Experts of a small language model.
Size: 10 layers, vocabulary 9341, 68.7M parameters.
Training: a variant of Adam for the experts, 435M tokens, 7029 steps.
Below are experts of layer 7 (counted from 0) of a mixture-of-experts language model. Rows are named router (the router's row for the expert), up (a neuron's input weights, with its number), down (a neuron's output weights, with its number) and show model dimensions 256-511. Each number is 128 + 32 x the weight over its row's rms, rounded and kept within 0 to 255.
Before each expert's rows: "mostly gets" lists some tokens that are sent to it at least half of the time. This comes from a sample of Wikipedia text that the model never trained on.

# expert 7
mostly gets: "%", " ex", " %", " int", " list", " pat"
router [140 119 125 140  82  93 116  89 112 144 149 128 148  88 124  86 151 111 140 163 118 146 141 161 124  62 121 171 153 111 140 131 140 139 121 100 150 116 135  92 129 187 181  73 149 118 161 136 156 111 156 161 112  79 103 117 107 157 104 117 111 122 107 128 105  83 118 120 138 132  31 130 111 141  83 163 125 118 114 163 196  74  94 144 132 121 171  89  90 153 101 110  72 163 131 164 145 169 145 156 150  76 158 158 163 163 151 159 112 154 154  74 177 117 122 118 102 149 102 102 176 141 137 101  63  96  73 123 169 206 107  71 178 154 101 120 136 155  81 100 107 134 134 215  75  83 115 138 123  94 168 164 135 135 170 158 155 132  65 167 124 158 113 109 140 188 111 121 130 164 165 138 101 175 128 127 139 134 104  99  91 121 133 100  75  97 110 155 137  85 128 100  86 122 127 100  91 106 122  97 102  76 109  89 116 104 155 192  92  89 145 174  87 131  82  81  54 130 196  97 161  62 141 115  86 136 104 158 168 160 140 126 158 168 197 197 139  73  94 123 168 155 140 162  61 120 124 196 171  85 113 184  96  56 143 158]
up1 [108  96 125 187 134 106  72 136 136 131 189  19 101 125 160 103  95 135 129 181 119 116 158 117 156 114 113 168 145  75 129 142 121 191 157 122 165 109 161 136 120  99 101  53 189 135 128 108 179  84 102 157 140 129 150 113 136 102 107 136 177 159  70  86 107  80 110 159 126 180 116 200 131 160 201 122 145 129 130 165  63 133  67 134 196 159 132 152 117 117 172 136 108  92 115 113 100 126 109 141 128 106 119 163 124 146 133 147 146  57 162 113 132 140 156 131 181 117 147 131 130 154 122 113 194 161 151 145 186  62 136  92 146 124  92 188 125 109 141 143  85 126 180 133 146 127 151  93 131  76 137 144  71  82 157 169  96  95 145  66 122 161 155  54 118 149 138 147  95  89  74 114 120 177 144  97 154 133  91 142 156 215  80  88 114 118 134 110  56 158 112 113 129 135 114 109 131  97 136 116 114 139 186 103 122 121  99 135 130  95 163 144 137 145 169 108 164 135  68  95  82 121 167 186 133 112 161 185 111 119 151 133 145 160 115 112 176 110  96 128 150 163 122 127 176 146 129  62 129 145  97  96  98 117  63 115]
down1 [154 120  96 172 133 134 157  91  62  97 129 139 138 162 167 133 126 146 143 151 101 109 195 137 117 114 142 223 118 100 125  58 126 139  86 115 132 167 163 121 152 148  90 148  93 103 142 132 162 152 154 147 141 145 131 108 119 140 142 105 178  90 159 146 169 172 160 136 178 116 178 132  98 181 233 114 145 110 126 141 121 103 136 163 110 159  99 166 110 136 145 103 166  86 114  89 106  90  60 136 130 112 117 157 145 127 176 121 141  70 168  81 121 135 139 159  93 128 166 139 132 114 153 148 130 149  62 110 149 135 182 153 167 150 115  75 151 127 146 160 156 113 122 145 149 127 107 156  92 108 156 139  90  77 152 114 182 217  99 144 121 201 124 100 148 183 138 116 127 112  58 200 132 114 136 163 130 138 160 142 207 172 133  93 121  96 146 126 135 146  44  94 111 136 142  83 149 119 134  75 103 119 135 123 103 162 121 106 121 212 191 116 170 134 125  99  78 151 122 110 176 106 115 156  86 100 111 105 133 143 139 157 126 144 136  80  91 156 144 107 179  95 118 186 197 144 144 123 137 141 119  76 150 101 116 142]

# expert 2
mostly gets: "iv", "ster", " cont", " inf", " min", " Cont"
router [129 128 111 182 103  97 136 163 160 117 179  94 150 160 156 167  67 102  72 138  78 107 100 165 141  80  89 158 133  79 136 133 171 124 134 112 146 146 113 111 116 134 160 129 113 159 169 120 131 108 115  80 110 149 117 100 145 115 140  71 126 134 152 125  75 126  92  81 112 145 142  66  81 134 122 142  88 104 106 145 127 116  65 178 132 140 147 127 154 168  97 103  56 126  89 120  57 115 145 160 132 112 207 157 168 101 147 118 147  82 170  97 193 190 129 161 178 150 126  98 136 153 141 120 134 195  83 154 156  94 118 136 180 121  80 176 148  89 152 137 106 118 191 163 113 112 101 176  97  70  96 115 119 180 169 212 147 142 153 123  92  97 178  83 177 176 115 107  94 144 146 175  85 107 162 143  63 122 179 102 119 170 164 144 108  97 121  74 155 133 135 111 155 149  87 106 143 139 145 121 127 145 191 123  93 147 144 146  93 114  96 130 124 131 114 126 147 118 163  71 103 127 163  98  44 102 124 136 108 157 169 126 163 140 134 135 130 157 118 120 167 140 143  77 117 197 119 113 104 101  81 114 147 102 167 162]
up9 [179 123 161 131 120  53  91 131 101 109 102 166  73 177 160  77 150 154 171 120  76 142 106 108 112 147  92 147 133 102 123 117 129  82 125 107 196 122  95 138 149  91 140 124 144  97 142  82 129 109 149 139 111  96 108 160 100 113 153  92 142 193 155 122 129 119 132  80 119 124 133 174 159 135 155 144 104  98 151 152 142 200  95  56 137  82 116  93 125 144 142  73 102 121 132 114 140 108 150 128 156 151 130  99  84 171 179 130 143  84 154 119 125 120 106 169 129 118 111 107  91 129 203 148 121 160 184 111  89 138 144 126 106  77 142 131 140 144 127 134 154 136 171 145 129  86 176 181 109  56  87 114  79  82 180 121 112  99 107  81  97 109 125  92 166 123  97  81 127 141 138  86 204 165 136  71 122 174  76 108 119 100 169 106 138  30 120 155 151 137 120 133 157  91  88 104 106  65 124 111 148 164  49 178 147 179 180 151 137  92 142 165 148 145  80 102 152 108 158  94 148  91 132  99 131 184 172 172 149 164 205 105  90 115 152  97 145 149  70 154 128 164 169 117 165 103 167 154 156 124 154 181  74 173 122 103]
down9 [123 139 117 109 184 155 148 110 108 139 129 156 172  49 105 123  86 123 152 155 141 121 147  69 124 163 150 155 103 149  75 100  57 178 144 142  90  86 222 175 162  92 151 171 139 120 153 171 144  78  87 148 124 140 139 176 107  88  95 102 127 155 122 100 174 166  93 189  68 134  92 147 125 105 111 133 175 182 153 186 167 118 102  90  98 172 126 139 135  93 126 148 110 142 132  94 125 106 116 139  98 139 129 170 115 166  94 126 129 102  79 171 144  92 163 164 126 150 110 119 153 141 133 138 142 132  72 132 135 120 162 150 101 170 142 121  94 108 103 180 193 115  98 117  69  88 143  54 122  98 154  94 122 115 173 117 147  81  92 105 139 126 170 152 121 109 175 164 177  73 166 102 133 108 106 115 141 165 135 142 168 124 138 148 142 123 170 160 195 158 203  96 143  49 166 124 104 133 147 179 189 109 155 172 146 153 126 154 131 157 135 161 138  93  87  76 159 184 151 139 138 159 115 131 164 168  86 187 131 141 128 167 210 153  54 188 118 111  85 138 157 131  89 100 106 140 154 146 122 138 176 117 137  91 146 139]

# expert 30
mostly gets: " Har", " Ma", " Y", " Mad", " Sch", " El"
router [196  95 117 151  79 104 145 115  91 126 143 159 113 143 117 139 105  96 149 118 125 106 168 187 157 136 198 132 127 116 122 159 149 118  90  72  53 162 107 142  96 222 166 198 144 227 144 148 148 146 131 156 112 132 196 117 123 148 115  92 125 116  64 148 137 185 138 136 113 150 129 130  88 142 105 170 142 103 124 139 138 103 131 136 107  98 135  99 170 106 121 141  82 109  75 130 112 167 130 149 117  98 160 111 139 124 133 161  92 143 129 135 116 100 126  78 145  96 149 135 134 103 127 186 128 186 147 104 143 138 109 170 173  77 105 186 159 158 141  58 126  83 139 172  76 142 124 151 122  98 188 131 136 116 153 119 131 188 127 132  37 154 167 170 139 143 110  95 149  84 129 150 129 166 163 135  72 148 116  44 128 169 145  71 140 117 115  96 126 130 179 113 116 162 108  93  73  87 137 150 110 101 130 127 142 150 107 106 144 175  89 178  81 138 123  91 122 170 124 117 125 170 133 134  85 183  89 127 162 251 135  66 103 127 155 125 145 123 124 164 180 153 126 128 150 110 107 164  87 103  98 177 102 106 139 105]
up3 [177 157 103 137  76  57 166 145 146 201 123 121 108 116 113  87 139  97 154 139 140  81 111 157 177 107 133 123 185 136 133 146 169 115 147 106 146 150 108 114  94 149 124 139 119 169 100 148 123 108 132 171 114 112 172 141 166 126 111  68 100 164 129 133 180 135 185 120 120 169 117 116  97 129 110 114 166  98 185 135 136 155 191  80  83 146 106  75  60 144 171 159  88 146 169 125 144 143  88 103 219  49 127 110 132 174 142 126 152 150 100 173 157 141 206 122 160 139 121 102 154  87  99 141 105 185 125 128 132  88 131 106 154 101 121 118  99 100 114 165  74 112 133  96 148  96 163 124 103 126  87 122  93 167 124 153 175 138 124  88 138  91  98 175  79 126 133 118 132 153 128 172 126 141 167 152 157 159 145  91 129 160 132 130  79  99 166  60 137 154 108 152 148 150 138 154 137 153  99 135 167  84  69 110 191 176 158  71 136 145 180 110  84 110 160 105 142  86 107 111 143 107 104 180 136 112  66 110  95 130 121 108 118 181 170 100 135  88  88 102 152 105 168 126 134 130 107 126 206  81  84 157 117 149 111  92]
down3 [ 86  91 119 147 121 150 130 107  82 124 173 105 117 146 144 115  42 130 108 195 194 123 132 162 112 168 194 168 124 166  96 128 131 106 144 131 176 150  99 206  94 101 166 154  98 158 141 174 190 114 126 123 182 149 147 109 158 123 122  80  82 111 126 165 152  80 121  99 124 115 195  89  86 132 121 153 138 119 174 206 199 126 182 126 146 196  79 106 129 166 137  70 142  39 124 186 176 130 122 101 108 140 133 153 113 149 120 102 113 105 155 158 143  91 132 141 140 124 153  77 102  63 134 165 113 141 148  91  90 129  99 154 155 135 147 118 132 136 103  77 121 127 130 136 101  94 106 110 124 125 137 210 148 114 101 112 131 122 141 106 113 147 134 128 119 147 193 141 180  88 109  87 182 123 119 166 161 135 158 121 146 136 141  98 139  88  82  81 125 112 126 125 146 130 140  87 169  71 128 124 160 197  95 190 146  58  89  81 119 190 139  73  63 192 182  61 148 139 114 154 120 109 105 111 129 131 182 183 138 140 138  86 103 146 124 126 132  93  82 162  76 154 127 148 130 119  65 154 144 109 158 132 138 132 156 120]

# expert 24
mostly gets: " Jo", " Votes", " dep", "/a", " Ak", "aly"
router [198 125 142 174 138  95 127  77 153 108 122 145 119 115 143  97 127 114 122 127 124 106 136  92 139 104 136  86 113  99 133 152 165  43 112 109 107 143  80 118 136 175 194 180 129 124 117 143 193 122 125  89 132 183 167 142 152 142 156  95 151 188  82 201 121 121 139 142 119 138 127 167 158 121  69 144 105  56 148 200 180 148 128 192 103  86 116  76 151 185 148  94 126 164 154 100 101 150 140 111 132  83 171 171 145 170 138 101 140 144 119 159 138 120 120 132 103  92  95 104 132 117 134 167 119 194 106  80 122 161  99  89 112  80  74 149 173 114 123 114  90 164 184 141  77 139 117 150 115 126 166  80 133 127 104 126  93 195 154 148  72 113 130 107 115 166  85 146  84 131 151 101 119  96 118 137  97 158 189 142 154 163 161 105 116  38 107 123 144  47 162  89 148 169 124 159  96 131  97 158 145 118 158 115 183 135 131 154 202 122 166 112 114 133 103  53 122 174 166 167 126 103 181 126 133 184 125 146 156 186 119 159 174 119 177 144 139  96 164 175 205 146 164 138 145 122 101 123 163  66  59 111 152  52 120 120]
up3 [159 135  58 138 132 174 210 142 111 121 122 121 196 147 133 124 132 112  79  89 132 180 126 145 102 147 147 131 118 103 164 129 142 111 161 100 112  41 160 128  94 131 146  89 158 119 156 113 115 122 111 174 199 158 102  79 156 128 110 107 152 161  97 130 162 134  86  99 120  89 145 143 124 113 150 134  58 170 121 141 145 124 123 151 157  65 100 112 113 109 108  65 139 114 123 118  65 222 108 152  50 126 181  77  89 180 101  84  71 123 136 104 126 162 113 135 128 160 137 143  86  74 207 131  69 135  78 139  97 139  98 146  95 107 101 130 106  95 144 103 148 155 141 164 133  61 184 200 141 169 110  76 130 108 171 183  96 185  67 137 168 110  99 116 216 120  76 139 130 112 167 113 144 174 126 130 159 121 151 107  83 101  73  88 142 100 117 138  85 145 180 124 113 137 158 160 143 113 128 108  76 173  79 164 138 133 106 109 138 150 184 138 147 117 135 130 111 143 114 103 130  59 136 121 104 111 147  72  80 152 112 136 122 162 156 123 122 152 129 142 118 117 140 132  90 106 151  85 154 109  77 100  85 188 138 130]
down3 [102 118 119 115 179  95 121  90 130 123 121 125 160 123 150 129 129 137 177 120 157  84 112 173 134 117  95 132 171  76 182 117 117 104 157 161 130  86 106 160 119 117 130 113 128 144 190 123  94 150 110 160 104 151  55 146 112 133 173 156 254 134 125 123 184 148 122 113 117 163 118 131 123  64 151 119 102 179 106 136 169 107 120  82 122 157  66 146 136 134 112 128 125 128  77 115 126 139  97 120  63 182 166 108 134 109 108 105 129 192 121  75 127 114 201 101 141 133 122 137 119 159 101 110 143 111 154 170 129 189 114 106 120 109 132 159 138 140 139  88  93 157 124 131 177 140 128 155 125 131 116 126 112 125 105 166 182 123 171 143  79 161 196 136 104  83 143 117 120 151  73 140  78 128  62 103 165 136  91 144 182 133 124 116 176 169 165 121 100 124  55 164 105 169 126 162 167 144 161 113 119 154  68 189 120 132 101 104 181 147 163  80 154 147  90 130 144 131 149 156 104 147 146  98  95  97 101 151  82 104 143 102  82 162 128 174  49 108 195  54 143 132  59 157 100 154 155 141 152 176  96  94 126 159 148 120]

# expert 0
mostly gets: " and", " with", " in", " from", " during", " into"
router [153  98 105 140  88 119 161 154  84  97 175 147 130 112 136  80  69  61 105 113  77 141 113 148 129  99 100 101 132  64 137 130 103  90 157 144  90 117 136 152 150 129 122 132 180 146 136 148 116 145 137 105 125 118 152 109  66 133 112  71 127 129  90  96 126 147 123 129  87 134 102 124 102 147 106 134  47  95 115 153 142 166 111 135 143 112 160  92  80 143 119  96  95 109 167 100  94 117 173 156 131 105 138  76 145 108 133 128 127 106  91 136 145 126 163 125 133 137 135  69  86 163 155 121 105 115 103 157 170 121 129  99 132  82  80 157 168  63 186 127 122 100 146 173 103 118 123 142 149 126 176 130 150 117 194 175 116 207 154 116 154  97 158  81 145 140  88  94 180 101  91 166  96 107 122 162 153 129 110  32  96 107 155 135 135  89 105  48 139  72 140 152 129 171 144 127  90  97  90 134 114  53 118 139 138 166 129 125 146 132 156 142 152 128  72  93  95 161 145  91 133 105 130 121  85 138 129 164 105 165 205 125 150 142 137  96 165 105 160  83 180 147 193 138 138 141 126 105 158 129 121 133  70 188 163 143]
up9 [157 160  89 166 167 152 179 141 111 127  75 196 137 125 114  93 134 175  40 149 129 101 124 165 125  76 143 115  94 101 146  95 174 115 126 135 131 153 136 141 122 109 143 111 130 144 111 113 147 104 157 125 133 128 172 194 145 122  96 163 126 119 134 187 102 112 145 111 151  82 103  91 126 102  77 138 169 141 173  95 169 121  89 126 182 123  86 116 163 195 130  55  92 147 134  59 126 156 142 108 116  96 146 102 113  71 184 103 160 177 133 142 112 146 190 176 114 122 159 105 101 102 175 134 145 145  82  87  46 173 107 132 148 165 107  68 111  68 125 181  99 158 149 162  92  96 148 117  68 133 149 104 121 150 153 111 149 118 146 112 143 160 124  72 151 123 100 108  87 128 152 146 132 186 175 130 148 152 124 113 195 175 110  90 120 109 128 136 120  92 131 145 157 130 134 120 116 126  94 129  99 101 119 242 187 126 116 178 112 101 131 122 135 113 108 133 148 173 119 113 148 109 156 116 123 133 123 149 137 112 114 113 151 126 152 147 107 154  65 140  83 126 132 185  90 123 149 150  84 138 122 118 158 121 135 170]
down9 [154 132 140  88 156 112 107 136 100 131 113 120 109  97  86 159 140 131 119 137 131 127 164 109 192 171 118 127 101  90  63  87 174 133 191 103  72 153 110 132 163 169 152 139 152  83 108 104 147 114 152  99 146 195 166 158 124  80 108 127 102 142 137 104 134  77 114 129 130 112  82 130 147  90  65 134 152 140 138 126 101 113 144 118  88 127 186 170 100 101 127 120 155 171  85  55 104 134 114  95 112  29 114 154 158  73 122 110 167 165  86 163  90 140 143 119 128 104 105 130 130 144 122 154 118 128 149 106 129 178 116 155 157 129 123 133  69 103 179 189 118 122 162 109 168 100 110 101 123 125  83 143 154  76 126 114 107 164 157 196 134  91 141  92 168 147 140 217 137 153  88 134 101 159 142 148 162 113  77 157 116 156  83 136 142  73  79 121 131 188 136 161 203 107 161 115 155 115 166  89  97 164  58  99  96 115 160 123  97 134  84 155 104  78 126 105 139 117 110 120 156  68  72  97 173  82 106 106 137  90 125 188 116 114 144  98 186 146 132  96  82 141 162 169  83 139  93  94 136  99  80 124 143  95 170 145]

# expert 15
mostly gets: " b", " p", " t", " f", " d", " sp"
router [139 152 112 169 134 139 170  73  81 137 173  77 140  77 181 131 111 158  81  94 119  97 124 100 128  72 145 177 114 121  49 112 114  96  90 129  85 121 128 163 153 146 188 167 117 128 110 109  98 145 127 134 148 119 143 148  85 205 130 108 172 152 117  99  74 145 137 147  92 136 119 146  84  91 105 200 119 129 129  85 157  80 104 163  98  78 124  65 148 101 145 156  64 162 132 146 137 176 102 158 107  83 100  83 120 103 104 101  72 102 110 117 123 158 115 110 116 118  93  98 133 106 186 158 132 187 102 172 136 125 154  78 116 159  69 133 109  79 159  86 144 143 200 184 134 138 121 148 171  97 133 122 128 124 115 125 112 158 145 167  83  85 115 102 189 177 141 144  99 105 168 164 131 112 125 122  89 191 168  80  98 163 138 108 103 110 135 113 172 111 115 117 111 159 150 135  70 137 103 113 119 100 185 114 186 133 145 169 124 135 173 140 114 102 121 146  40 106 168 163 139 167 133 100  75 169 113 115 126 183 107 150 126 194 123 128  94 127 143 166 162 114 185 113  81 184 135 192 156 104  76 158 130  92 108 159]
up2 [180  78 164 130 117 127 128 134 126 141 144 129 143  75 160 106 159 102 180 151 114 109  91 116  64  78 129 107 150 133  94 165 169 134 168 147 148 156  72 151  90 164 122  71 148 140 132 147 164  91 145 148 110  71 143 164 106 134  80 160 105 182 147 143  76 107 112 100  62  58 164 100 137 164 103 170  98 110 179 119 109 144 129 108 187 134 139  90 122 123  98 166 122 148 108 155 130 147 128 110 163 140 142 190 100 101 142 125 192  92 141 136 117  88 115 101 116 147 147 120 162 125 193  97 150 131 144 115 127 173 149 143 110  80 136 134 106 134 135  89 158 145  76 111 151 152 134  73 213 118  85 106 165 172 111 162 140 147 170 132  86  96 171  73 149 162 109 123 138 104 100 234  91  99 182 181  79 156 117 136 156 134 120 124 143  89  93  80 148 128 108 138 133 111 139 137 109 109  66  98 143  79 128 108 145 171 169 124  39 145 192 131 129 101 114 193 146 122  96 131  72 100 185 118  90 127 129 130 121 134 193 122 143 133 134 106  79  79 141  90 170 169 147 103 147 144 128 166 184 122 110 153  94 187 125 122]
down2 [ 89 100  85 111 111 142 137 128 121 126 117 147 148  99 138 172  96 181  82  90  88 143 125 138  98  94 136  88 104  85 130 165 124 184 168 159  95 136  91 127  93 110  79 118 100 103  85 120 175 134 125 190 132 150  90 100 105 133 152 153 205 156 146 165  82 132 114 137  72 142 133 122 145  44 160  72 147 175 111 145 139  99 122 130 116  83 163 120 121 101 135 130  56 155 137 115 144 127  80 152 162 112  98  97 115 149 115 118 116  67 146 147  97 173 138 119 170 130 122 161 136  44 116 140 115 160 178 148 109 118 159  80 169 119 153 146 129  49 116 137 113 136 156  78 171 122 170 136 116 152  46 116 102 123 131 163 143 164 162 138  81 118  64 121 123 117 150  54 144 143 145 141 184  90 122 120  82 103 110 124 107 128 175 116 138 127 158  81 105 133 152 114 133  96 124 134 112 142 107 115 163 101 195 181 149 133 157 125  96 178 183 165 107 190 151 150 104 188 129 131  92 177 180 124 135  85 105 135 177  65 111 179  88 115  92 121  33 112  93 152 143 145 138 138 121 144 120 190 182 115 160 104 117 104  93 165]

# expert 3
mostly gets: "ville", "ola", "ira", "ford", "berg", "ington"
router [154  81  91 223  95 108 105 101 159 102 111 125 129 127 150 192  95  98 100 135 103 119 165 184 143  57 166  92 140  89 204 155 107  93 110 124  67  92 101  97 130 162 183 144 163 107 102 141 174 116  89 149  96 123 139  94 138 203 112  84 116 162  87 185 136  96 102  89 153 149 133 134 133 130 124 121  65 106 153 182 114  88 159 181 145  57 153 132 158 125  99 151  62 121 121 116 108 183 146 126  72  79 119 104 179 165 147 161 144 169 147 156 181 139 186 129  97 117 127 116 126 128 143 164 110 113 140 145 166 124 150 104 120  90 115 172 183 118 136  92 104 103  85 220  81 103 171 120 120 147 133 113 142 119 125 165 132 140 110 163  61 108 148  96 174 132 139 129 126  90 110 127  87 178 169 109 101 119 196 133 134 149 150 104 131 127 134  78  98 103 130 137 154 141 141 151 112 131 128 137 151  93 113 148 113  85 148 142  83 112 114 155 137 129 107  86 116 166 164  55 124 112 155  95 123 175  98  97 119 199 150 128 128  88 229 141 162  59  77 185 163 150 122 160 127 206 113 155 150  96  90 104 140 162 143 111]
up3 [131 122 159 116 126 125 120 130 151 145 149 137 187 152 184  97 125 100 159 125 134  97  91 122 178 116 163 113 124  84 102 201 126 131 102 122 148  80 109 165  69 154 164 130 135 127 171 144 154 135 125 157 152 145 129 142 121  91 142 141 119 145  88 107  58 132 122 146  73 119 117 134 135  82 200  97  91 208 137 132 147 122 110 111 223 123 132 117 106 107 120 209 115 150  94 108 156 149 100 137  88 132 153 101 142 148 130 188 171  77 154  75 135  29  62 174 103 133 142 113 128 131 172  76  97 184 163 142 145 187 113  98 149 148 150  99 104 138  94 130 162 130 119  51 116  96 118 198  87 133 147  82  89 141 101 111 171 184 140 104  92  95 193 129 114  88 119 160  84 173  85 175 142 158 132 169 110 121 102  76 150 133 117 108 148 124  94 141 116 153 165  82 114 141 125 150  64 132 163 200 169  54 141 121 153 125 169 132 133 102 192 122 133 148 137 168 143 184 144 176 118 139 122 104 132 126 183 172 165 129 185  98  89 130 100  50  96  66 154 125 163 120 137  93 157 132 142 116 133 123 122 156  96 128 123 148]
down3 [ 71 114 130 102  98 114  92 107  88 135 138  84  75 130 114 136 146 112 168  90 152 158  93 169  59 141  95 140 141 148 133 149 142 103 135 180 132 168 146 111 145 175 217 128 135 130 109 122 158 106 154  96 138 126  88 154 148 176 139 197   0 117 158 148 126 151 124 172 143  96 143 145  67 102 135 187 193 151 189 167  68 117  52 137 121 152  82  84 144 175 139 144 139  81 136 112  50 190 114 153  92  88 159 156 113 100 152 110 104 143 117 152 193 219 144 198 115 103 135 162  70 122 130 110 107 130 114 124 120 120 159 149 162 150 108 113 189 166 104 126 124 205 158 122 129 115 134 131 143 166 167 189 199  99 144 143 140 126 114 139 145 108 128 157 117 135 112 134 121 113 112 181 131  82 125 173 167  98 137 148  96 150 105 119  95 120 166 101 136 131 145 121 143 103 135 117 181 120 118 128 105 166 114 113  92  70 136 115 137 180 122 147 135 135 101 123 105  96 102  95 145 152 124 129 165 129 183 134 127  74  95 111 134 129 155 125 105 121 110 179 118 114  93 165  89  89 109 132 153 105 150 132 133 164 143 133]

# expert 29
mostly gets: " other", " I", " sub", " o", "\"\n", " another"
router [124 147 147 139 110 113 148 129 124  84 156 147 122 106 144 160  92 109 127 102 111 182  94 159 129 125 141 125 132  88 124 147 114 160  74  99  76 105 124 128 133 166 151 137 125 203 160 156 143  94 102 107 126  94 119 156  93 106  97  72 161 134 133 106 181 143 162 119 148  51 115 152  83 102 100 190 130 147 138 162 142 113 162 164 152 146 182 114 104 114 126 149 120 118 141 102 132 163 119 191 203  94 173 102 181  97 128 137 148 136  78 101 155 110 157 144  71 121 181  53 141 106 156 108 122 171 107 150 202 133 151 149 101  91  97 108 118 104 135 138 110 123 153 164 104  95 147 129 141 133 117 153 170 164 185 117 125 150  90 165 113  85 148 109 166 149 137 144 136  95 131 139 141 147 172 172 143 165 146 108 125 196 153  64 127  93 145 115 123 114 190 148 151 159  75 114  42 146 111 148 151  59 160 142 122  93  97 117 153 111 176 132 103 124 102  70 115 182 139 130 155 143  88  92 140 171 135 138 165 189 157 142 180 121 182  95 105 111  79  97 141 131 221 104 164 140 151 147 134 105  91 119 162 146 170 131]
up2 [130 157 112 143 147 143  94 106 175 129 129 146 111  86 126 105  72 120  93  98 149 175  72 123 196  51 148 136  82 133  86 101 167 104 140 136  53  62 228 112  96 118 145  44 140  88  80 166 166 184  71 169 137 120  82 137  92 140  94 153 185 194 167 108 175 157  69 113  95 118 127 101 117 177 109 117 148 151  87 100 112 189 100 118 140  92  87  96 178 106 159 184  97 128 103 165  97 102 170 132 107  68 145 121 139  71 150 132  81 111 105 118 173  97 135 138  99  91 108 147 140 129  84  71 122  93 170 106 136 177 121 158 149 156 120 125 113 111  99  85  64 168  89 159 100 150  99 161 158 131 145 121 106 127 135 171  35 125 100 170 130 145 125 100 149 126  92 107 144 129 147 146 157 146  90  96 135 171 128 146 158 187 111  97  88 102  92 101 119 102 119 133  79 115 118  85 122 146 162 150 138 115 159 116 158 100  86 138 156 134 104  61 125 137 111 157 141 153 109 177 189 142 102 150 124 131 188 128 136 170 116 127 113 160 169 135  71 128  97 132 169 102 112 175  97 144 161 220 124 147 106 113 120 105 142 137]
down2 [170  90 149 151 150 178  90  64 108 128 185 155  53 164  96 123 169 193 104 100 147 157 104 120 168 186 134  89  87 156 139 127 139 146 158 177 174 169 195  92 117  91 131 177 118  69 146 127 107  89 162 130 164  82 102 135 164 114 197 155 133  96 138 115  66 176 159 140 135 156 173  84 125  81 158  72 141 143 108 142 152 157 103 139 200 123 150 133 150 112 125 119 171 171 142 173 124 151 144 133 118 162 137 132 131 177 180  89 134 106 125 190 103 122 114 162  96 115 170 138 131 174  80 128 124 130 130 124 113 152  99 152 124 110 156  81 144 163 155 154 184 144 123 102  74  54 159 137 110 174 143 104 123 110 152 136 155 129 127 119 122 117  78 143 139  98 149  89 143 139 146  90 179 154 113 164 113 139 170 176  51 125 120  91 157 150 123 159 176  99 137 110 108 126 120 134 101 191 183 139  96 125 148 183  80 141 112 142 121 143 163 106 103  78 115  65 102 165 121  94 147 141 131 161 195 151  60 128 108 119 141  98 116  77 108 181 129 167 177 162 146 128 139 163  99 143 101 126 139 177 141  93  85 156 158 103]

# expert 16
mostly gets: " for", " at", " would", " to", " M", " s"
router [116 102 117 114  95 121 108 175 106 135 173 154 140 147 112 106 102 107  99 127 148 115 144 202 142 117  92 150  85 111  95 129  86 109 173 133 119 143 118 181  83 175 188  97 133 148 160 138 181 140 123 106 123 108 197 159  90 159 114 128 161 128  87 101 132 102  98 133  83  87 109 134 138 117 135 191 136 122 131 125 184 153 163 147 138 101 154  82 104 138 117 116  80 153 131 134 117 104 173 101 121 139 136 115 139 126 155 142 134 105  90 113 161 110 175 116 124 110 112 140 150 157  90  86 159 187 146 169 146 113  99  76 126  98 112 150 171 106 172 154 113 102 100 158 120 122 119  93 166 124 149  93 157 127 189 132  77 143 130 129 105 140 122  68 182 170 151 136 221 159  71  95 147 171 156 109 143 121 126  66 142 117 125  90 143  80 117  85 119  59 150 138 110 161 134 118  99 108  73 167 134  78 155 148 102 159  66 134 130 135 129 156  91 159 111 118 118 142 169 130 124  58 133 142 100 125 137 165 128 148  90  73 135 124 191 136 175  78 114 125 181 118 221 148 129 166  77 159 126 120 101 124  91 104 158 141]
up9 [109 129 106 139 110 152 135 135 152 113 118 111 129 133 132 180 190 110 112  31 110  81 163 142 156 130 149  69 116 106 134 138 170 110 105 154  93 163  91 128  85 171 143 166 122 135 200 142 122 104 147 110 150 135 100 100 122 147 132 134 110 140 143 162 120 155 192 115 140 141  95 193 154 120 100 123  75  66  87 144 165 169 125 181 102 115 175 149 137 121 157  87 108 109  67 161 121 171 114 139  91  86 142 131 129 155 129 127 168 116  98 104 150 150 157 106 118  67 120 139 104 145  99 133  75 203 150 128 133  95 173 117 168 112 133 169 144 112 146 105 109 135 128 131 125  94 133 159 155 108 131 140  97  81 109 142 103 119 120 169 134 134 209 191 132  81  91  82 145 147 100 180 124 154 135 144  95 149 118  78 112 190 101  61 137  57 133 108 126 115 151 109  98 224 118 133 119 160  42 107  99  93 115 173 151 124 127 142 150  99 123 116 103 159  80 138 138 108 123  96 116 169 147 119 106 120  73 112  83 179 130  82 181 135 143 166 119 146 106 156 202 168 169 153 145  96  97 133 190  93 117 122 128 113 176  63]
down9 [105 131 137 112  98 139 149 123 151  97  97 146 102 166 142 148  53 128 135  38 126 172 116 104  77 107 140 139 117 120 170 142 140 121 103 131 125  90 156 103 191 132 142 137 182 142 203 144  93 161 133 166  94 106  58  95 168  80  96 153 132 150  95  77  70 150 140 100 112 104 131 143 110 136 182 106 133 144 133 153 159  85 151 163 125 173 173  84  92 160 150  71 136 210 136 145 108 112 123 107 123 117 175 174 173 132  55 139 137 162  27  60 156 151  89 131  74 143 142 124 122 165 152 156 158 121 139 212 119 144 144 163  76 146 118 103  72 127  86 209  77 128 148 136 113  83 158  86 125 148  92 161  94 122 126 129  88 145 158 129  72 110 122 186 140 137 117 101 163 151 166 125 136 145 103 149  94 153 132 143 125 151 138 171 124 122  87 133 123 161 138 134 124 167 172 142 126 162 136 158 163  72 129 100  79 138 122 118 192 132 127 120 105 120 100 137 224 118  92 110 146 145 174  71 170 110 106 156  79 158  80 142 141  96 115 121  97  75 158 144 142 124 130 113 156 171 100 158 175 103 137  96 129  50 175 128]